{"init_std_qkv": 0.0436, "beta1": 0.95, "decay_fraction": 0.869}
Below are experts of layer 2 (counted from 0) of a mixture-of-experts language model. Rows are named router (the router's row for the expert) and show model dimensions 0-255. Each number is 128 + 32 x the weight over its row's rms, rounded and kept within 0 to 255. Numbers have three digits each.
After each expert's rows: a language model's description of what the expert responds to. This comes from a sample of Wikipedia text that the model never trained on.

# expert 20
router:154096167166108096101091153169089163101164087160151170090168155092097182167158089147160161150164100088162113098169151090145170092102090099165170093085169089153164110162099095161163094095101166159102100167096152137099105165135093129098125161163161089104158147165143171169162161155098092166092094111104150151100146083130108160108098167112152173087098164107092083100153134091099082139166115157106095176169159155090106164097095097111092091094149092162153090102150082160134093093095174149148162097091104159154118109166167168165090089149163154094161163164126165093166088090091155119070164155164097104167166099095091169093100160155164121090109141162161100094090168118093095139095163084097096163148098089157106101162164099091113098120096084149112168099159161093167139110157096
It responds to: Commas after clauses. Commas closing a phrase or clause before and, but, which, he, plus some word-internal n or y pieces and pipes.

# expert 0
router:164108159166100099087093149163095171097168088161154168097171164092096125172149092155164158155171103093159100100155172100140177102101093100176154138096160094159165097160097090166166092111102173132099088146076130150086104161142102136092097147166154094113155164168145173168160159162104096167097101123106145150106151082136097156084094160161149170084096167099096085094153109099095081137178129152093086173168157152092099142099088102102096090099139103167160090085147090168133101083116162155146164106098098151142125085155136155172093092160162150099160161161129154093166085097090148114151169174170098104164168110096092163095099162165169142093102149173162094095086139130084101126086165100093117169146096088162105107158161097098155097094101071163096174118155160092161172108157093
It responds to: Mid-word name fragments. Word-internal pieces after a capital or consonant, mostly in names and rarer words, such as Callig-rap-hy, catastrop-he, Lac-omb-e.

# expert 18
router:158089172159101102099090152167095176095163091164164156096173149104103176170158094109172150149160108089171112094146149096126167098097089093160157090078171100151170109166106095161161084085093159178112095163100160148095111165122099098108120162163175097108162142167130169175150160146100090174089092143102142155117152094132097155103101166105172173104101163099097087103153170102086093147171140162100099174169154153088095157116092094108099097096149106170144084100159088155110096083101171152134164112089101153134132097147163169169093084152155149094169168160140168091165088107093172133108168161155105111168174090093097161104106167164153142100107153162166093099088143124092096139098163085099068155159105082152097106145157088100109093098105083152109167085169163092170147107152093
It responds to: Sentence and cell ends. Table-cell pipes, sentence-ending periods, semicolons and line breaks, and the period in abbreviations like vs. and U.S.

# expert 11
router:167095179159105101092088164161091166110160091161149165095168158092107191169143086159168154163156098089133107097162149088155170094090091088171167108091155091157171097158102091161164087091093165178112095160120148138100106168149093111097119157156161086106151156160157163158158159175094087166086093123095150152098161093146110160106094173091150169086091159090094086103154136093085088143175097164105093167163157157092094151113098100104100098093147101162150091100158092163146091102095166150138163101096094159144123097130162163164088092145155155093163157152120166084164091090088165132093160161159097098158167098096091168098102156165162159093106154169160094100095155119100103139099164080106100162151098088159114096154165102100115096098101091162114167102163165089164165110155089
It responds to: Year prefixes, place names. Year-starting digits 19 and 20, and name words like New, North, South, United, May, April, Home in sports tables.

# expert 6
router:138121159136119081105103149164124193125172034165102145110142152125123119158150120153140130131124132104109116073117139117110153113096106107134145097066123109147176128129111099139150073081036172162035103192120128133103116141144089168133117147148138133144165123120115158147122137168103111170086111145105210136083163109100053141064139148073156199090121165128110110125138185115051089106181079158099101096144145124077127107123100088067136117105104108146158110119128104145121074062165180128135161102088102114145078112141145175153094115136174125122150181153196178126158102062116137124093108124127152122213161127113120151109105151175140126112106131172111103087128152123073103104123139087074072123188131080140127138120156133128075114125095097179125155056147141086167181126123128
It responds to: Separators before numbers. Spaces, hyphens, dashes, colons and opening parentheses in tables, lists and ranges, usually before digits, e.g. 1-27 April, 1–6, multi-valued.

# expert 9
router:156089172163092098097090158171089167099170090167162168093175157090100129170155095101160155158165102085135090087164097098138170093096093094162154110088167098153174099170104092161167095082091159137103099143114153134098110163124098135107103165159165094092181160165132162176155163151093083165102095147102152153104158093119106156088104160126164171095103165090095082104153145094093091143166094167097091157167158151085102152107095099100100092094158104171162097099146089160100102084122166157156158107096088163133129101147149169169089096152156157094168167167155162095154086097094152116112158162161096099148169098082090162098099163159159147097097157171161099095089166143091095145100158090087101157161101095159103095157154099092116093089090087164105164104161167101166141110164092
It responds to: Periods, pronouns, word starts. Sentence-final periods, pronouns he, his, it, contractions like n't, and opening pieces such as expl in explains, Con in Construction.

# expert 8
router:161103171166103093088081152170091168110168085168163159097159166087106139166149092163168159165162096093124122101171122099146170090092092100177166091089165087160165098167101096170168096097108171155094093151110154141102095165119092134090126147158158090107159154157143169170156163164094096162090096139100137159095157091136113166108098159117163161091096168090094087099151148091087086136169139161097094179167148155090094145105097103105094089096161094164149086104150086161114103098107165151115167108094100153137143106153138164146091091148158158092172153169120164097164087098089152128077168163169096095160170106088090166101106164162163156093111159171160103097089168140091103154091162094093095159143097088150089086155160090099090104099103084160110168094160165091166156106154096
It responds to: Word endings and quotes. Final pieces completing words and names, such as Ul-ster, psych-ology, S-eptember, linem-an, plus quote marks and are or is.

# expert 3
router:165096170165104100101091157165093171099171093158160171092169158089107174163152088141166162158164096089155117088167146088153172094094087091169165089091164094150173102152102091156164089089098164177113098154098153139101099170105102123096114153158165091107155156156137166171151171152097094163089091101098147164102148087153107159106097166103155172092099165096093081099153139091086083145172111160103087164158155150088099155106094112102096093099140105164147091093150091161124101098104160159130161101089101164145115112140161161184091091152170158098170164162150161091162085089088157130109155157157093103158165097094091173099093165152160134096099158164156092097092162141098101140094162085097089160160095093159111095156155094096117102097099085152116168102157165086169167109157094
It responds to: Mid-word pieces, common words. Inner word fragments like le in emblem or gentle, plus common words such as that, is, time, people, song, general.

# expert 4
router:163092167164106100089090151164094172110170082158153164095171159093097180164153088138166157156170105091154119100156152091141172094097090089173163107078162096163177090154093089165162087092088166163098091146108146138097098162130098105100124154162157090107160148155141168171161165160095087158090092125101148157109147087149108161108089169134156159086098167089088085099150154094083087143170110158102081169165161155090092158102095110099099083098145100167152093095150091161129103103088162149132159114092091164134157110116139164172092091152156158091166165157118163093161086096091177102113162162158102098158170098099095169104100160160162153091109140166147093096093165130106085147091159084112106160159101082160126104149157092092108098105091084155107173101156160082168166097155099
It responds to: Digits and noun modifiers. Number pieces in dates, tables and statistics, such as 18-98 and 31.25, and adjectives or nouns like high, city, Japanese, single.

# expert 7
router:155103184156111104094087162157088160079153090178163178098172163108108171162150104097160146139166105101161118099157122105147173099103111084177172099094147096158168106161098084160174095090099165108084105151141137117094102159153106098105093166161176086100188149153148164164159166146105097163103105138087152157109146090112078161101081155112178177100105159094110071086144116103101087120167113153099099166162162164092097158088103087104103095105110093158169091109157092165100120112121165145129162115097127174178132089129171167140099103138158163101173151163182158095166095114091148129148164162160099095164161074084085156094097170168175142100098157160141093092085154112094104155108153096093088154148103088171069109154163093097115103118095097146110167110170171099158180115167103
It responds to: Word-initial capital letters. Single initial letters starting a word, mostly capitals in names (S, M, L, T), also lowercase verb starts like s in sail, sunk.

# expert 22
router:161095173164097095095091157166093170111169086162157163093168158090109156164162091134170162162162103090148109095155154090142171098090088094167162106088175099158171100161097098166167090091096161146097097169104156132102105161127091131105128165159165097107159150154145169171166165167102091168083094118106143151109151090132101161104097163126150171089099168098095085099154143087095089138170101168099092163170157160086097153102096095102091094098155101166154093101147091165123102074077173153135165103089098161147142106127156162166087088146166160099168162158117156090159089093087147125074155155167099098155168096092092170097109162158158136090112150165166101100088161120092103146094164082101101163158095094154106091161157095098132091095087089156117167096161161091167144104164096
It responds to: Headings, math, prepositions. Section heading markers ==, LaTeX backslashes and braces in formulas, prepositions like in, up, out, and year digits such as 19-15.

# expert 12
router:172115154165091103097088149163078163097164098161165157094166168086101166166147098126161167162173107090125107101157128100138167093087093093174152149090166087158156116169102097157169095103109168141093104138152152142079097153122097117104096151166164094095147168170150174171166160174100088161104096124095164158101151087141109163115091158152158168088102168107093082092143107091092086140166110167100114178166159158101091166110091125100107095109139095168172089086163093157121102081114159164145164090096096163160094089131155159152090091135149173087171153164146168096157089098088131130180148162162103094161167092092097164096084166170167151086100161164153094104085165107088106152092158090104126163156098087159101102148163099104134094100101082157103158115164168092169156104168094
It responds to: Syllables after capitals. Second syllables following a capital initial in names and foreign words, such as C-ir, T-ir-aspol, Cass-ad-ine, and name starts like Al, Mar.

# expert 10
router:165105162163102099089093152166099166095164090162149169093173152084100161162152085125159156171158107089125096091155141096154168098095086094168168092090157087156168091156104094163164092108098157168104086145114132147097106164129093127095111160156166085105154151157148165169155161164099090159091095118096155151099148088153118165099100166116161171095099167088094084099154128094092083132171115161105100177168163162085098155106094091099097092092152104168160093100161088168107094080090162155134165101090102156138149098127157164165090094154158156090164165167136165091159089101091156112103164158158099095151169092096094167092103163150164151091103133170163103098089154133097102143092166089083088157152089087164107106167154077085148101091089088156102167106152167099167154109157097
It responds to: Plural and common nouns. Nouns after the, his or a modifier, often plurals and role words such as soldiers, films, officer, Township, or a word's final piece.

# expert 5
router:167100174167103103096089153164096172101167086157155160092165153092096178171149089153169159160158098092149111094163132091154177096092090089166164094087162090151170104159097091163159092101092167153099093159116149136091100165150097133100119159162161090093168145164144168173162163161096089167096092126099150153107139088132102153118098177119151170095099159094094084100156132094096088143172117163104101171163159154092098163104095094098104101096153100164149087096150088160153096095078162149146161099101096164131138100148162162160093094144164160096159162163127166094161081091092168122081165159162098098161169090089102169098105162168162146097104155163153099101088145155091100145097161078107083166147098087154108091154162103095100089099098088159116170101159164090165151106164092
It responds to: Articles, auxiliaries, suffixes. Mostly " the" after prepositions, plus auxiliaries had, has, was and suffixes -ational, -ed, -ing, and list commas.

# expert 2
router:169095172165101100099090159169095171100169089157162168095164153092092161164151090126168158156159103090146113098156149092154175098098095090165156069087173092161165099155099091163166090089100169178094098162127148122101106164148094119099119163157168094093153150157136162167154164161113089166094091120088151153103149087143102156114100170120176177092096165094100083093155168094096091140163103167097102177173165168097097160105101099105099097096144100161146087100154090159107101081108158155130162100097095160142156114131145169170095094160163160089164153154148173094160089093086152116113160157159110101154174095095094165104099164173160160099099145166161088101087156142101106153097162084103088163148096091157092087150158097096122097111092091161122164098159157092163149104161090
It responds to: Articles and word starts. Articles and determiners like a, the, an, plus possessive 's and capital initials of names after of or in, e.g. the G-aza.

# expert 19
router:164095176166103097093088157170092166094165092160160168093175157089105182171140087122161161154158112093138113097160126092128170099091089102173166098092143096160164109161102096163168089090105154174097100148107151155102091170108099110102104154159162093105170153159155165166154164155092087163089098111100148157094147088136091164118108168119161169087105166095090085094152129087089088124173116165106096153172158162090105158110090085103092093095156100163140090093156086160102098094108162150148158101089097167147127106149152166165091091154163162091163171164137158088167095095091161102106161157166094100158167092095091160097103165163154157097109152160158096095094151133096103148093167086098096159151100092153102097169155091095101093108094086156109167099164170088162168105164098
It responds to: Commas and inner syllables. Commas ending clauses or list items, and middle word pieces like in in Scandinavian or tinted, c in scale, percussion.

# expert 17
router:157099171158106100099090156174099165102159090157165160084168155094105149158161090167167172151154104103094093095155137088153166104087102096161153104090160095152162089161098084158168097086100158146105101170151173150097104164147108134112114154165179097113162150158152169166162168156098094158093096139093159159093162087155103163113100166148165175094086159096091083100159135088085092167162091155096086142170148149082097160111095098099094093102151105168145093105149090163175102067115158157135168108096092163141124107154182166157094100157151161105161161162131167092167087089097162123131159167156095099163167102101094163100107153158167145090104158164165096097094176129092107156085171089102113158150102089157108093159157089092092096116084087140122163084159175090162150114157096
It responds to: Prepositions after verbs. Prepositions like of, to, in, for, on, with, by after verbs or nouns, especially "Republic of", "charged with", "in 1995".

# expert 13
router:160103168163099098098093157168092168108163088160157162093165158096100168170157089148168151156163097094131110092157121091148168093094091092169158074093158096153167098158102090163169097098095164153103101169120155123099102163119093124098100170156157095102153153161147167170159161159105085168091094112103155147105148083127102158108104168120154170088098160094094083108158139090102091145166108162102084186167154161090096158108093100106097092102150109162147092098148089166122103074084160155152167099093093158139161098145151168157090098158158157087161155170118168093160087090095158139064165159156092100161166097090092166106108157161163155093108149163173096097090164111094098143091158089106080164153104090150104096165160097097108092111099086156114164102163163085164152109167095
It responds to: Word-ending suffixes, decimals. Final word pieces such as -ary, -ers, -ments, -ives, and digits after decimal points, plus words like all, other, well, only.

# expert 16
router:160100167162100101097089157167090171113168090161162157084169160090103186169156084152166163164168104091134120102158156097155176091093088095167164094091157098161164105155097093158166091087101167159104095163107154141100095165119097139099113158157163090109168151160142167172158168163103091163089096112098156154099149088135102158106094165113162165088097164097095086099153155095087088137173109158101084169164162158093100154107092092104100092093146096163148086092152092161171102093111160150135163094090102157141128115144152162163093091136164156095163159161129165091167080099091161135088174162162094097162168094093097162105099160153164142093111152159162097097086156125094096145095162084107094165151100090161097098151159094095116093092098088160111165088163166095161152109155094
It responds to: Suffixes and adverbs. Inflection endings like -ed, -s, -ing after stems (stabb-ed, auction-ed), digit 0 in ISBNs, and adverbs like back, down, along.

# expert 23
router:154087169155120101120096163174105165117160099151163169098159155095105169160159096162165153150162102084118112097157117093162169101094094091169161105071169104153180096163102094163168096078099156206111105175150148143098100165124095156111129160159184098104145142151130159159152171145097096164093102105105139156108138091118104162111090165095159172092104165090088088097152181091088084149171116151107086139162153149095098163107094052106100098108152107161130091095142086151161093094121161148165160107091097164132129112154179162171093096153171147096168155167152164090166094085091153116079167142156103105152159081091092163105106168169159160103121152163161097101095164134097099150103163079102072157164107101160112097156149088087083099123091087145124158096157177085166145109156098
It responds to: Function words in prose. Common function words in running sentences: in, to, a, the, was, by, is, as, e.g. "a village in", "which was".

# expert 14
router:162089164164102097098100164162092168104163090155157168091169144093102191164152092135166157161169087093140108094169142088142177099093083099166156069089162093149172095159106089158169092089087162144117101161105141135106103159133097137104105163158164097086163143159134162173158166163099091158093095093100147157105149090146109161109094164086155172096095164092094082105155140093092093131169100163105092154167156158092103146111096109104099095093146103168159088099159089161154088089133163145172161103093087159125161101125148165164088092155147160089166154174168158089157088096097163114081161159156089104157167096089094165106099163155159151095110143162160091102092154147096078154091162086093096158155102090159102097164161096088118098103100092156114169099156162095162147108164099
It responds to: Conjunctions and pronouns. Clause connectors and subjects in narrative prose, mostly and, plus The, he, it, his, which, also, and table-row starting pipes.

# expert 15
router:158097170167102097086085155167088172110160086160164173087167160094109193161142090150163154154159110092133128092161162096157176095099089102175179066089178092159167097156106089155169093088088163147096091160134137129102104167122094092094128156156152096112170151162149166171163161164098094160087093090096142154102155089165110156103091166110152171084087161092096085102155164090085084131168132163101100165168162161090096143108097094099104091097148102158161088101153092162120097094080160158124157096097108160138166109129143164162089098143151151098163164161125159098161094094091155112086158157159097101162166101098090166102107161159159148082116148167155096096091151136096106134092163086108107159150093090158108098153154091098121090095099079160111174108160158097156158104154096
It responds to: Numbers in tables, dates. Digit tokens in years, scores, coordinates, times and vote counts, e.g. 20 of 2021, 15:20, 1,079.